config.yaml
n_layer: 8
d_model: 160
n_experts: 128
experts_per_token: 8
d_expert: 32
d_shared_expert: 64
activation: "swiglu"
moe_layers: [1, 2, 3, 4, 5, 6, 7]
n_empty_slots: 16
router_score: "sigmoid"
normalize_top_k: true
routed_scale: 2.83
balance_loss: 0.000995
balance_bias: true
init_std_router: 0.0176
lr_router: 0.000928
vocab_size: 1634
norm: "rmsnorm"
norm_eps: 1e-06
tie_embeddings: true
optimizer: "muon"
lr: 0.0101
beta1: 0.95
batch_tokens: 65536
seq_len: 256
train_tokens: 300900000
steps: 4592
dataset: "wikipedia_en"
Below are experts of layer 5 (counted from 0) of a mixture-of-experts language model. Rows are named router (the router's row for the expert), gate (a neuron's input weights, with its number), up (a neuron's input weights, with its number) and show model dimensions 0-159. Each number is 50 + 12 x the weight over its row's rms, rounded and kept within 0 to 99.
Before each expert's rows: a language model's description of what the expert responds to. This comes from a sample of Wikipedia text that the model never trained on.

# expert 60
It responds to: Latinate word-opening pieces such as ex, var, cl, trans, rel, acc, often prefixes, as in var-ious, ex-amples, ex-cl-usively.
router:54 63 53 41 35 49 60 35 61 74 33 42 44 31 29 61 52 45 46 68 41 28 33 49 72 58 55 59 59 47 16 50 59 25 52 66 57 52 57 53 48 49 48 45 60 53 36 69 54 68 57 48 45 51 45 44 64 58 48 56 53 34 74 57 42 29 57 53 43 50 30 38 55 55 22 54 29 48 48 61 63 49 49 43 39 56 41 41 55 37 67 47 34 61 44 53 55 23 24 49 42 48 69 70 43 37 65 41 30 47 38 53 51 43 49 54 60 50 54 51 54 60 60 57 41 34 45 49 67 44 37 48 47 22 55 43 46 37 34 51 49 47 55 45 61 47 50 60 50 73 87 69 43 65 31 36 41 56 57 42
gate0:44 53 61 62 33 49 53 66 67 36 70 62 44 33 46 48 52 55 38 57 49 34 52 61 62 60 42 55 41 44 51 38 46 60 73 61 49 67 50 54 22 38 62 37 70 50 38 61 53 46 35 43 37 57 56 25 46 45 58 60 58 58 44 61 58 30 52 39 35 28 39 68 50 44 40 58 52 38 75 52 35 32 65 58 58 45 27 51 46 52 32 48 59 48 56 28 52 37 44 73 58 43 56 45 40 33 62 44 33 53 28 46 71 26 41 60 62 54 35 67 45 32 50 62 69 41 62 48 46 48 60 47 59 40 57 74 40 38 47 71 61 43 43 57 51 58 49 33 39 44 58 55 44 35 31 43 77 68 55 69
up0:63 41 64 42 57 45 73 42 54 47 54 51 58 40 49 50 36 22 48 32 65 58 48 28 52 53 48 62 48 53 37 65 29 52 54 37 58 45 57 39 27 61 75 60 41 44 30 72 50 69 43 52 64 48 45 35 46 42 51 40 43 44 52 80 47 33 51 63 46 29 64 46 49 51 48 58 69 42 83 71 45 26 47 52 42 51 29 55 49 74 51 43 66 43 50 35 44 54 41 90 78 41 40 62 53 42 45 53 63 63 39 37 44 32 37 47 59 50 34 61 34 65 57 51 40 51 55 51 50 48 58 31 64 27 53 55 68 57 46 41 48 43 57 61 60 51 46 51 41 43 46 78 40 49 49 48 48 56 55 58
gate1:51 69 53 25 44 39 47 29 46 46 34 63 69 64 54 50 35 33 66 54 54 49 39 36 25 44 67 41 42 54 30 36 59 29 35 51 48 46 65 34 57 47 43 52 56 64 66 48 47 72 74 51 41 77 69 44 64 49 39 56 50 37 58 56 64 35 39 48 53 57 49 55 45 50 49 73 59 47 58 66 58 70 56 36 49 36 41 34 53 38 57 52 38 56 48 25 56 34 54 52 55 60 54 46 40 53 66 69 50 34 54 37 37 52 55 33 49 37 70 53 50 67 66 41 45 67 52 44 43 76 50 37 48 32 59 67 33 48 55 48 48 61 70 31 48 50 60 46 20 51 50 29 51 70 52 41 44 47 35 63
up1:56 41 40 41 64 56 62 45 41 51 58 54 66 63 66 52 29 76 49 40 73 63 50 34 55 47 51 69 59 55 64 57 57 49 71 40 38 66 43 51 54 59 56 60 64 50 59 50 48 14 63 45 39 70 49 48 46 49 53 29 55 67 35 45 60 27 36 49 65 59 57 78 47 69 56 54 47 62 52 55 61 60 48 62 47 46 54 48 47 53 66 43 17 56 47 44 45 55 46 46 62 63 29 43 68 66 54 37 36 67 70 73 62 52 56 40 51 35 32 55 56 51 42 29 45 49 44 47 54 58 44 26 53 51 47 49 58 48 38 57 31 42 83 69 30 60 40 61 48 64 74 42 51 55 60 42 48 57 31 46
gate2:56 53 41 34 52 69 50 54 60 76 47 55 57 48 46 43 84 49 65 48 42 28 37 33 63 43 43 54 44 35 48 25 43 27 70 63 76 43 65 59 53 49 21 49 50 43 20 37 58 46 58 49 34 57 35 41 46 44 57 47 50 43 55 46 59 54 50 53 59 33 41 54 50 47 48 41 48 42 59 59 64 48 42 49 51 57 55 34 51 60 62 49 58 45 50 51 64 45 40 46 33 53 50 60 29 43 51 42 21 37 45 34 48 42 49 64 57 65 48 39 65 85 36 40 42 51 36 50 78 62 50 51 45 24 55 66 71 44 44 64 51 27 60 59 51 71 53 45 66 50 63 81 40 45 40 60 53 39 54 45
up2:49 61 38 34 55 41 62 80 60 74 52 53 62 45 37 33 62 30 49 46 48 40 37 26 57 59 41 60 35 32 45 31 57 46 66 55 33 59 60 35 56 60 40 42 61 56 39 53 47 61 67 65 42 58 43 59 52 59 54 46 59 43 50 45 53 43 54 59 40 51 52 62 52 68 42 56 40 43 56 36 63 62 40 60 13 48 50 35 58 51 79 40 32 43 29 32 61 43 47 44 60 43 44 51 47 44 53 46 15 42 51 51 54 75 39 45 57 61 38 38 47 62 31 37 32 37 36 40 66 53 43 51 61 18 61 54 57 53 61 62 47 48 68 56 24 68 38 60 55 49 48 55 42 53 55 56 66 39 53 30
gate3:69 47 33 66 52 35 51 43 71 44 54 44 59 43 47 39 59 40 70 47 54 43 45 53 71 63 65 49 55 39 41 73 46 45 35 70 42 33 44 40 50 50 51 50 59 58 47 81 65 50 44 50 51 70 42 53 40 49 46 24 56 53 43 47 49 42 43 71 33 49 36 61 26 64 50 43 69 48 41 61 38 60 56 55 34 51 48 41 58 50 81 47 39 68 54 48 55 47 48 34 46 44 37 52 32 58 54 27 56 54 49 29 46 38 47 54 60 61 62 59 55 50 36 44 37 24 50 53 47 58 65 42 41 48 56 65 50 44 44 32 41 49 46 47 48 42 54 42 57 56 82 67 39 97 48 44 17 48 35 40
up3:31 45 47 39 61 77 45 55 47 46 57 65 42 61 49 54 45 41 29 52 49 69 54 41 59 41 41 30 65 59 50 50 49 51 68 49 49 79 38 57 59 40 48 47 66 40 49 42 45 43 49 51 54 39 61 68 67 46 71 71 59 61 54 52 51 39 35 39 52 67 45 42 60 36 58 63 54 63 62 55 76 23 59 36 51 41 48 51 33 28 34 50 54 29 36 58 51 41 55 57 31 49 35 58 44 35 48 82 54 55 51 62 37 60 55 60 55 43 34 33 61 40 68 49 79 54 52 60 68 39 22 58 36 54 57 27 49 44 37 46 79 56 47 43 43 44 39 57 31 41 33 51 63 41 67 41 57 41 54 51
gate4:51 51 50 47 51 47 59 32 48 64 43 53 60 45 46 60 39 49 64 61 37 35 64 51 44 55 67 44 48 39 35 58 40 25 56 55 58 51 53 52 51 57 34 42 62 49 34 52 46 45 71 49 41 71 54 75 59 72 30 67 47 35 88 30 25 57 35 47 24 41 36 63 55 51 59 67 30 57 51 35 52 61 37 61 26 61 42 27 45 61 61 61 51 52 47 37 73 42 43 40 47 37 41 58 50 48 29 52 54 47 27 47 48 41 38 51 44 62 42 57 57 59 44 52 35 37 43 66 68 45 41 40 33 35 58 42 63 48 53 48 51 58 39 74 41 45 57 61 52 45 84 65 48 71 36 45 52 64 56 60
up4:33 59 26 56 63 69 40 54 56 71 26 43 54 50 53 48 37 36 67 63 45 41 56 57 42 44 36 48 51 45 39 51 41 40 48 63 46 51 78 44 42 70 63 49 40 75 49 45 59 53 64 38 49 39 58 53 41 75 55 48 46 50 64 34 20 70 56 43 41 37 31 70 55 51 41 74 40 46 52 32 47 63 45 62 47 71 59 50 61 42 46 58 42 62 57 50 80 58 51 46 47 46 39 61 52 38 35 51 55 60 32 31 43 42 49 41 55 53 55 52 69 56 32 58 42 40 50 56 45 62 59 44 41 46 63 52 68 55 52 50 36 75 46 81 73 49 24 63 56 61 66 77 50 56 34 58 63 51 49 64
gate5:37 49 37 49 69 44 64 44 48 38 61 51 35 26 35 47 61 36 60 69 60 40 44 59 50 67 76 58 49 63 35 44 47 42 69 76 66 42 55 43 59 44 58 72 63 65 39 46 43 50 51 36 55 73 48 27 59 35 46 56 59 68 51 45 66 38 62 54 50 66 39 48 35 42 48 55 58 52 55 49 36 18 36 53 55 41 27 37 51 48 48 70 54 65 67 60 42 48 40 60 52 73 47 30 40 47 32 53 19 40 37 38 67 60 73 48 53 60 43 48 56 55 47 55 49 37 31 48 56 37 28 67 51 30 52 35 52 43 41 47 59 60 38 62 54 45 45 44 36 63 62 73 74 50 43 48 55 54 53 44
up5:46 40 57 49 43 53 37 54 41 77 44 62 76 53 46 49 56 61 60 67 31 59 45 32 62 22 53 59 42 48 39 44 59 63 39 33 27 53 45 38 38 62 56 45 37 34 32 62 61 61 41 42 52 49 70 33 36 45 40 29 40 50 60 60 46 43 36 31 58 38 58 53 65 47 58 71 49 56 46 69 49 52 59 51 52 50 71 32 66 52 31 51 55 59 57 47 56 64 58 65 23 40 51 30 55 61 55 37 57 68 55 55 31 13 49 68 42 21 45 56 55 50 48 29 38 59 38 38 22 52 39 45 48 75 57 58 49 51 57 37 41 52 64 51 51 30 53 45 65 40 63 48 50 57 55 44 49 46 54 36

# expert 29
It responds to: Word pieces with r, l or g continuing a word (brigade, stream, Friedrich, Karboubi), plus the verbs is, are, was.
router:55 73 54 53 35 67 59 27 51 57 31 53 65 52 31 43 39 54 50 63 47 49 43 76 67 34 39 43 52 68 45 60 29 56 57 69 55 43 52 73 47 58 43 39 58 64 39 61 41 56 55 56 31 53 43 39 51 52 60 59 39 41 55 69 37 36 20 59 55 65 54 45 53 47 40 55 40 50 62 61 77 66 42 28 43 38 50 39 48 44 60 41 61 34 46 46 63 39 39 46 47 44 64 58 52 17 78 36 54 41 58 56 48 39 58 57 60 73 52 40 42 70 64 56 60 44 78 59 47 48 57 48 36 51 40 59 40 56 29 44 41 50 51 71 58 56 56 47 27 43 48 50 40 54 21 41 57 24 41 53
gate0:49 31 55 39 59 41 65 49 59 59 45 38 52 39 52 60 46 67 52 50 70 53 52 78 56 68 52 69 44 71 47 34 47 43 49 55 37 40 50 70 49 30 57 59 51 63 44 55 67 36 14 47 61 50 39 65 81 32 45 64 51 47 57 33 57 36 43 56 53 67 27 41 46 42 44 49 34 63 37 54 53 21 45 33 36 49 58 61 36 39 56 42 58 54 48 61 51 35 54 37 49 57 70 69 48 28 42 33 55 38 39 49 51 31 57 50 54 69 39 61 60 40 66 70 48 37 58 56 43 26 37 57 29 48 59 35 66 52 61 52 52 39 61 52 53 34 37 52 31 51 63 43 48 49 61 67 70 57 46 64
up0:46 41 46 64 60 31 67 47 55 36 43 43 44 34 45 49 37 43 49 14 55 39 59 59 56 63 50 48 50 17 50 37 81 60 80 26 51 39 56 43 34 49 45 48 80 67 61 46 57 56 58 42 38 46 51 46 49 55 56 34 33 67 42 59 42 54 41 29 58 55 60 58 32 23 59 40 51 55 49 43 52 45 45 56 58 42 46 51 59 65 44 65 47 54 51 50 75 43 34 51 67 52 31 37 54 51 64 53 60 58 40 72 49 66 60 39 30 48 71 34 33 57 51 29 32 65 32 32 58 62 50 51 54 53 43 61 28 53 54 56 53 41 54 63 47 38 58 67 50 56 46 39 61 43 73 54 53 52 65 47
gate1:49 50 56 58 27 85 50 29 70 68 32 45 44 24 52 61 52 63 48 52 59 52 34 78 45 26 60 60 46 68 55 57 55 83 57 45 37 28 49 71 31 72 38 40 47 58 45 40 40 38 42 55 48 47 39 59 56 56 44 43 62 45 46 54 48 35 46 32 57 64 49 35 60 68 48 48 34 66 44 60 55 35 59 46 51 31 34 52 47 50 47 55 43 44 58 60 53 58 45 37 42 47 52 47 57 38 73 40 48 46 61 72 49 40 42 49 45 54 46 36 41 53 64 49 43 79 71 59 45 49 57 34 54 48 35 62 54 34 52 34 67 54 34 67 60 46 61 48 36 48 46 62 67 20 40 42 50 29 53 47
up1:51 40 67 62 60 55 63 17 62 39 37 69 42 63 45 34 42 36 59 50 55 36 44 68 42 36 42 46 68 62 34 59 52 53 58 57 38 26 47 77 34 70 58 64 41 60 40 47 45 46 47 09 46 48 49 40 57 51 52 74 62 46 44 52 41 53 76 48 31 62 59 53 49 46 45 65 66 53 58 64 70 65 57 61 51 51 31 63 59 58 56 53 74 54 75 31 49 52 70 46 44 34 51 52 52 51 30 70 54 55 37 43 58 46 43 43 27 53 48 41 56 52 43 51 53 60 54 37 39 42 50 60 41 43 49 68 61 35 62 35 45 45 64 81 56 49 48 64 42 59 54 59 43 69 41 38 51 43 56 35
gate2:40 56 63 48 31 67 53 51 60 57 37 70 56 55 53 11 40 40 47 61 54 55 26 62 56 69 43 47 69 50 43 40 05 48 47 52 30 54 60 56 44 47 57 53 32 66 52 51 57 36 49 65 36 59 56 45 57 75 51 43 39 61 34 45 34 36 37 65 25 43 45 42 50 52 47 40 68 65 54 46 54 50 49 52 62 53 65 21 55 56 56 42 63 54 68 46 37 55 46 44 72 43 61 50 52 51 44 45 56 45 50 53 49 40 57 68 64 40 42 50 58 62 25 25 70 58 52 66 34 51 47 55 25 33 51 56 47 61 61 60 58 45 41 52 43 55 57 48 59 56 35 64 48 57 41 29 62 48 81 52
up2:42 66 59 72 52 56 43 49 39 55 39 61 42 58 53 43 38 60 54 41 43 58 44 31 52 51 50 37 60 68 59 70 26 55 27 31 32 80 46 70 58 48 49 39 38 56 43 60 54 65 51 47 24 42 35 64 41 64 19 53 46 53 45 60 59 61 56 69 49 50 60 37 53 59 60 64 31 56 39 43 76 52 27 54 37 42 68 44 49 39 35 55 27 43 67 52 41 34 43 46 65 58 46 51 47 45 46 54 38 47 51 35 59 58 30 52 19 30 29 37 53 54 34 44 43 46 48 67 39 65 34 38 54 51 57 60 44 52 71 66 47 50 30 52 58 48 60 46 38 50 81 43 45 49 40 52 54 36 57 53
gate3:42 53 66 40 40 46 46 43 63 50 44 67 75 42 49 68 41 48 46 38 38 35 36 47 45 39 67 46 67 54 46 22 41 62 48 38 47 51 39 68 64 64 30 35 62 53 53 64 44 46 40 47 35 50 46 38 72 77 55 50 39 51 50 77 35 37 53 51 49 32 42 37 58 46 37 57 43 53 61 66 68 46 58 27 46 43 48 32 55 60 53 38 57 34 49 26 43 51 40 44 54 25 51 48 49 40 66 31 41 36 64 30 62 47 38 41 50 30 55 41 58 65 69 58 71 59 68 52 59 57 47 48 29 51 48 45 43 36 21 27 42 62 51 64 67 44 47 35 50 65 51 49 55 56 65 35 72 39 43 40
up3:56 60 30 68 38 49 53 66 31 29 59 56 38 42 30 42 58 43 61 59 56 56 63 42 54 42 26 54 52 58 44 64 44 41 35 67 41 45 47 30 43 44 61 45 54 32 50 65 56 53 44 49 66 56 47 43 23 61 36 63 51 40 49 26 57 64 61 52 27 46 57 51 56 42 44 54 65 35 44 44 35 62 39 59 41 54 58 53 43 27 57 68 30 64 49 54 56 62 42 40 51 51 51 49 70 50 49 53 42 49 41 68 51 59 62 38 44 28 42 73 36 28 46 27 54 62 57 45 62 35 48 55 42 58 48 60 65 56 57 39 58 63 37 51 40 37 65 90 66 30 38 55 53 54 40 45 37 65 85 53
gate4:41 36 43 53 39 36 61 48 26 42 35 51 66 58 40 44 43 49 55 52 48 42 25 62 54 58 37 54 67 52 77 36 70 49 49 40 45 51 41 63 55 33 54 54 55 72 51 44 54 37 57 42 63 50 56 56 28 57 52 48 38 63 74 63 40 66 46 47 46 77 48 40 47 60 41 64 54 80 64 50 46 71 30 49 62 51 49 59 59 31 57 54 57 46 39 21 52 65 50 41 53 41 66 53 60 39 59 52 80 42 64 40 62 26 55 34 34 30 48 46 41 57 52 40 56 49 58 51 59 31 08 49 53 42 61 71 56 70 46 46 33 61 65 57 62 39 49 42 50 70 45 43 40 39 52 51 56 61 55 56
up4:60 63 45 50 15 57 40 75 43 48 54 61 49 37 42 55 45 64 25 61 55 43 62 60 36 64 28 53 50 67 59 43 43 27 51 42 42 48 48 34 47 35 50 40 46 40 47 54 46 74 74 44 24 50 45 53 55 51 39 48 35 55 63 68 44 44 60 65 60 45 51 38 33 34 64 58 56 68 36 49 55 63 69 35 53 43 52 53 41 50 43 68 56 80 53 44 46 55 53 49 48 74 67 51 55 56 49 79 41 42 43 54 47 64 36 52 36 31 33 33 42 33 22 69 60 40 36 48 72 46 52 33 37 47 56 59 27 39 36 33 41 42 68 41 51 40 53 51 55 58 63 41 54 42 48 53 65 49 63 61
gate5:42 64 60 74 56 63 56 63 40 72 32 55 62 43 33 44 46 59 50 61 47 57 58 67 59 30 36 53 57 40 41 50 54 50 44 44 51 43 35 58 41 43 54 44 49 32 47 55 40 29 25 55 60 48 39 51 42 56 39 43 48 31 42 66 43 40 44 38 38 25 34 50 64 43 37 71 47 62 63 40 47 54 49 45 52 52 34 38 59 42 68 56 56 41 34 51 41 65 48 55 55 52 70 54 43 49 61 28 60 56 56 29 58 56 53 45 73 67 59 58 59 95 51 58 52 29 41 45 42 42 56 60 44 60 64 56 45 26 54 63 29 40 37 65 55 72 64 42 51 38 23 76 44 39 49 43 55 56 39 71
up5:54 66 36 59 64 54 60 64 44 47 30 53 53 30 26 52 45 40 54 73 52 57 45 43 84 36 49 45 54 49 61 55 27 39 57 43 51 60 52 52 72 38 48 39 56 32 62 47 55 48 48 57 56 48 38 51 54 72 38 64 36 33 49 60 46 60 44 52 55 37 29 42 63 47 59 74 46 57 57 47 42 74 70 38 60 53 29 43 57 58 47 64 43 40 40 51 54 55 46 40 43 43 44 54 42 49 62 27 51 48 58 43 65 38 59 48 76 66 54 74 46 65 43 65 78 46 66 45 40 49 38 52 57 58 63 67 47 37 58 67 42 70 35 41 52 51 68 73 51 47 51 81 22 62 50 34 54 42 47 65

# expert 44
It responds to: Ch/ch word starts, -ron- and similar pieces, and UTF-8 lead bytes of accented or foreign-script characters in names.
router:29 58 54 52 40 47 60 44 55 55 50 34 41 35 46 50 53 68 69 65 45 27 42 58 69 45 49 44 30 69 45 80 59 46 59 49 65 42 53 70 45 67 70 40 56 51 60 44 50 42 51 61 31 55 47 48 24 65 42 53 15 20 51 55 58 41 59 53 55 52 42 35 57 58 49 61 35 57 57 62 59 63 42 66 44 58 52 48 63 37 48 45 67 36 63 39 34 33 48 68 22 49 56 54 44 30 51 27 57 50 62 43 49 45 53 55 57 52 42 57 47 46 50 63 51 48 62 47 51 28 37 58 37 63 56 40 47 41 39 30 61 43 52 63 42 30 83 67 34 62 48 54 38 57 31 27 46 33 53 49
gate1:41 53 35 52 56 47 54 47 44 61 56 40 63 42 31 52 52 48 47 49 78 54 47 41 52 52 59 31 57 75 32 50 42 38 45 40 62 51 31 43 62 36 47 32 36 40 45 58 46 66 42 45 52 62 49 53 27 47 67 64 45 23 46 51 30 43 56 52 41 62 71 58 46 74 61 24 59 75 37 42 54 43 37 57 67 47 44 50 66 46 44 25 39 75 27 61 40 43 40 39 44 53 51 57 55 45 37 31 61 59 61 37 41 54 49 28 39 34 52 61 53 40 59 60 44 50 37 55 53 42 56 77 57 56 44 37 38 31 37 23 37 67 66 66 42 57 37 49 69 64 38 72 56 66 55 50 50 56 37 53
up1:51 23 45 42 56 48 63 44 43 55 46 40 41 39 65 35 61 46 42 57 50 52 54 28 60 57 57 37 58 67 53 63 50 36 44 26 44 42 46 58 26 60 77 69 78 42 44 66 63 55 44 64 68 37 25 42 47 28 52 47 63 38 29 51 46 49 55 62 66 39 56 50 37 53 55 62 70 49 50 28 53 56 54 20 54 70 56 54 54 45 33 60 61 52 52 31 63 48 49 49 64 46 23 58 60 49 48 65 46 56 25 64 48 27 39 45 53 43 49 41 68 32 52 40 34 42 67 41 44 55 26 58 47 54 38 57 58 52 71 46 57 35 64 46 56 45 59 47 33 52 68 59 50 48 63 61 61 61 35 32
gate2:45 41 68 64 48 40 43 53 47 50 48 43 38 51 40 49 46 40 60 74 42 36 47 54 58 59 36 50 60 42 57 67 36 38 39 69 37 40 39 57 28 84 60 42 55 37 72 66 63 22 68 55 56 68 70 39 42 45 39 47 51 33 51 43 59 43 54 61 38 65 52 59 53 51 53 48 50 38 51 70 49 71 47 59 49 43 56 48 55 46 61 47 84 46 60 69 41 55 30 48 45 55 47 67 47 53 60 28 46 65 59 35 60 65 59 39 57 50 42 69 49 57 49 45 56 65 47 66 52 52 16 60 33 51 53 47 26 28 50 56 48 46 42 62 59 28 69 50 37 48 40 63 47 39 49 21 51 54 75 61
up2:55 57 51 53 69 55 57 36 49 75 44 55 71 45 28 41 45 44 60 36 49 53 47 52 63 52 36 55 42 29 52 64 60 43 58 42 35 18 34 73 44 57 40 56 64 43 67 44 47 61 65 62 49 47 52 48 40 54 35 46 67 25 33 44 49 39 23 56 43 53 55 60 55 42 55 53 59 67 49 52 49 46 36 40 42 21 53 56 56 37 71 52 54 72 60 54 50 52 35 52 28 48 54 62 52 56 36 35 58 51 51 47 47 64 39 42 52 49 30 56 35 28 62 22 53 58 18 39 44 53 37 65 33 56 38 62 42 34 60 51 50 36 56 41 47 50 31 30 55 82 41 47 37 66 50 28 60 61 45 55
gate3:42 52 51 63 71 36 48 56 62 58 36 61 58 53 39 59 60 33 46 50 64 67 40 43 41 48 40 29 33 49 30 47 67 71 53 49 50 30 49 56 57 49 40 44 21 47 66 51 43 42 43 45 50 66 50 54 44 62 22 54 33 30 64 52 57 39 74 54 56 60 43 57 53 31 49 47 24 61 23 45 35 62 44 31 68 40 34 49 52 58 40 39 58 40 43 65 27 53 25 28 33 66 42 32 55 56 59 66 56 44 73 43 38 33 45 50 56 56 41 45 47 64 54 34 49 68 47 37 52 45 34 49 53 38 37 60 51 40 56 46 45 26 35 59 45 47 39 55 42 46 31 68 37 37 44 64 48 44 43 27
up3:45 33 43 61 56 58 41 57 49 49 49 55 51 65 38 43 50 43 66 32 60 63 39 48 33 27 58 39 60 45 52 40 29 52 32 56 61 57 57 40 52 65 64 65 51 54 57 33 78 31 45 49 35 65 56 80 56 67 36 57 47 35 45 46 55 44 62 59 33 45 55 59 75 20 55 63 37 52 45 58 42 49 40 31 33 58 33 31 38 31 30 63 56 48 37 50 39 57 43 51 31 58 24 34 40 50 73 56 42 72 52 33 65 40 35 34 46 49 40 72 47 47 50 41 54 48 76 35 57 33 31 61 51 45 38 48 46 29 66 53 60 54 59 49 50 44 52 61 53 57 56 66 38 50 63 53 44 64 59 57
gate4:46 55 61 58 39 35 59 45 49 53 48 46 50 40 44 48 54 57 45 47 30 45 38 47 72 49 53 60 41 59 54 64 59 39 63 70 60 57 47 82 52 68 53 59 77 55 53 54 60 56 41 60 33 49 48 56 56 28 39 61 55 41 38 52 65 60 60 31 51 41 41 37 41 63 70 66 38 60 51 43 62 57 61 74 48 31 59 47 52 38 68 55 54 61 52 30 59 24 50 59 53 52 63 52 47 29 35 35 35 39 37 29 55 62 43 56 32 48 54 55 58 57 35 56 32 41 43 43 33 45 39 22 57 51 65 50 40 54 88 54 54 46 49 69 72 59 45 38 37 76 42 75 42 62 51 50 23 48 41 49
up4:38 55 28 51 40 57 53 56 61 54 42 26 47 42 17 38 39 51 33 32 54 48 67 27 67 48 43 62 53 38 31 58 65 54 49 67 44 49 42 68 64 66 58 41 43 49 62 59 48 63 50 43 53 47 12 50 60 45 63 52 42 52 48 28 77 74 41 29 49 49 60 48 62 53 65 42 50 52 73 41 35 48 61 58 53 43 48 43 37 49 78 64 56 46 48 41 66 38 46 56 71 46 77 45 75 78 43 46 42 45 61 34 45 50 34 46 34 45 34 64 46 55 48 39 42 39 51 34 50 71 67 51 42 50 69 53 55 55 31 38 45 52 49 68 47 45 47 61 49 63 42 38 68 55 58 50 45 44 42 52
gate5:53 50 21 53 68 25 52 27 49 47 38 56 50 33 63 56 47 42 43 64 54 56 57 55 69 80 62 42 34 39 44 52 54 65 22 29 54 40 35 50 46 48 45 57 44 58 81 35 64 37 46 59 37 61 48 60 42 50 50 46 57 62 50 59 59 71 51 46 48 56 38 57 42 53 59 68 66 51 53 80 46 50 48 69 59 47 54 33 57 49 46 49 41 50 31 48 51 36 44 37 14 52 35 46 46 49 48 35 63 55 45 46 64 11 59 47 54 56 49 54 28 53 33 62 58 41 68 43 43 48 66 47 53 47 42 52 72 48 63 41 51 44 49 45 43 62 54 59 42 45 36 36 43 59 17 56 53 69 61 63
up5:53 51 57 42 41 74 42 63 63 51 59 68 69 46 41 43 52 62 66 41 57 66 49 37 35 36 40 53 59 59 60 69 50 43 66 45 48 48 36 53 48 59 34 32 50 76 30 66 53 43 63 40 53 31 68 61 45 41 35 42 52 45 48 57 39 37 37 47 42 20 40 35 58 45 56 50 43 52 43 36 52 39 53 42 42 47 47 73 49 41 48 18 67 43 71 62 38 62 42 56 59 43 33 32 27 51 61 60 58 55 70 68 35 55 54 37 52 53 52 67 67 54 67 30 33 53 35 41 57 65 49 38 22 71 50 58 47 36 49 54 53 34 70 59 37 51 50 41 41 51 54 43 63 46 84 42 58 46 60 51
gate6:46 59 47 60 50 59 57 67 77 66 61 39 54 46 34 36 64 48 45 38 44 42 43 60 69 37 25 49 71 35 55 71 53 69 56 49 44 45 45 66 34 58 83 41 64 54 50 31 42 64 52 52 47 29 57 49 46 59 38 45 58 71 44 51 77 54 36 36 51 34 54 37 58 41 41 49 58 55 49 57 54 62 55 60 39 52 69 34 61 57 51 42 55 55 53 28 32 56 58 48 45 52 56 46 56 34 53 25 37 44 47 67 47 42 65 72 40 66 50 47 49 51 54 54 49 86 45 71 61 53 41 44 21 61 49 49 44 47 57 39 57 58 49 54 46 51 53 42 41 37 28 39 29 43 27 62 78 36 58 52
up6:49 76 51 56 53 43 78 61 61 77 46 55 51 50 05 50 62 55 55 53 54 40 53 49 65 46 21 62 65 54 58 53 47 60 44 40 61 36 36 55 42 55 40 36 57 48 45 30 71 54 40 58 35 41 33 30 42 34 54 62 53 53 28 52 62 57 57 48 59 46 42 44 55 54 69 38 52 68 46 53 64 40 63 28 41 61 46 45 55 65 53 55 70 50 63 19 46 46 52 23 50 34 52 52 57 57 49 28 44 55 64 51 48 42 56 69 47 64 73 45 60 39 37 46 50 75 33 53 41 60 54 53 54 61 46 36 39 64 48 61 64 73 59 39 55 53 32 40 54 54 56 66 47 40 31 49 58 45 55 59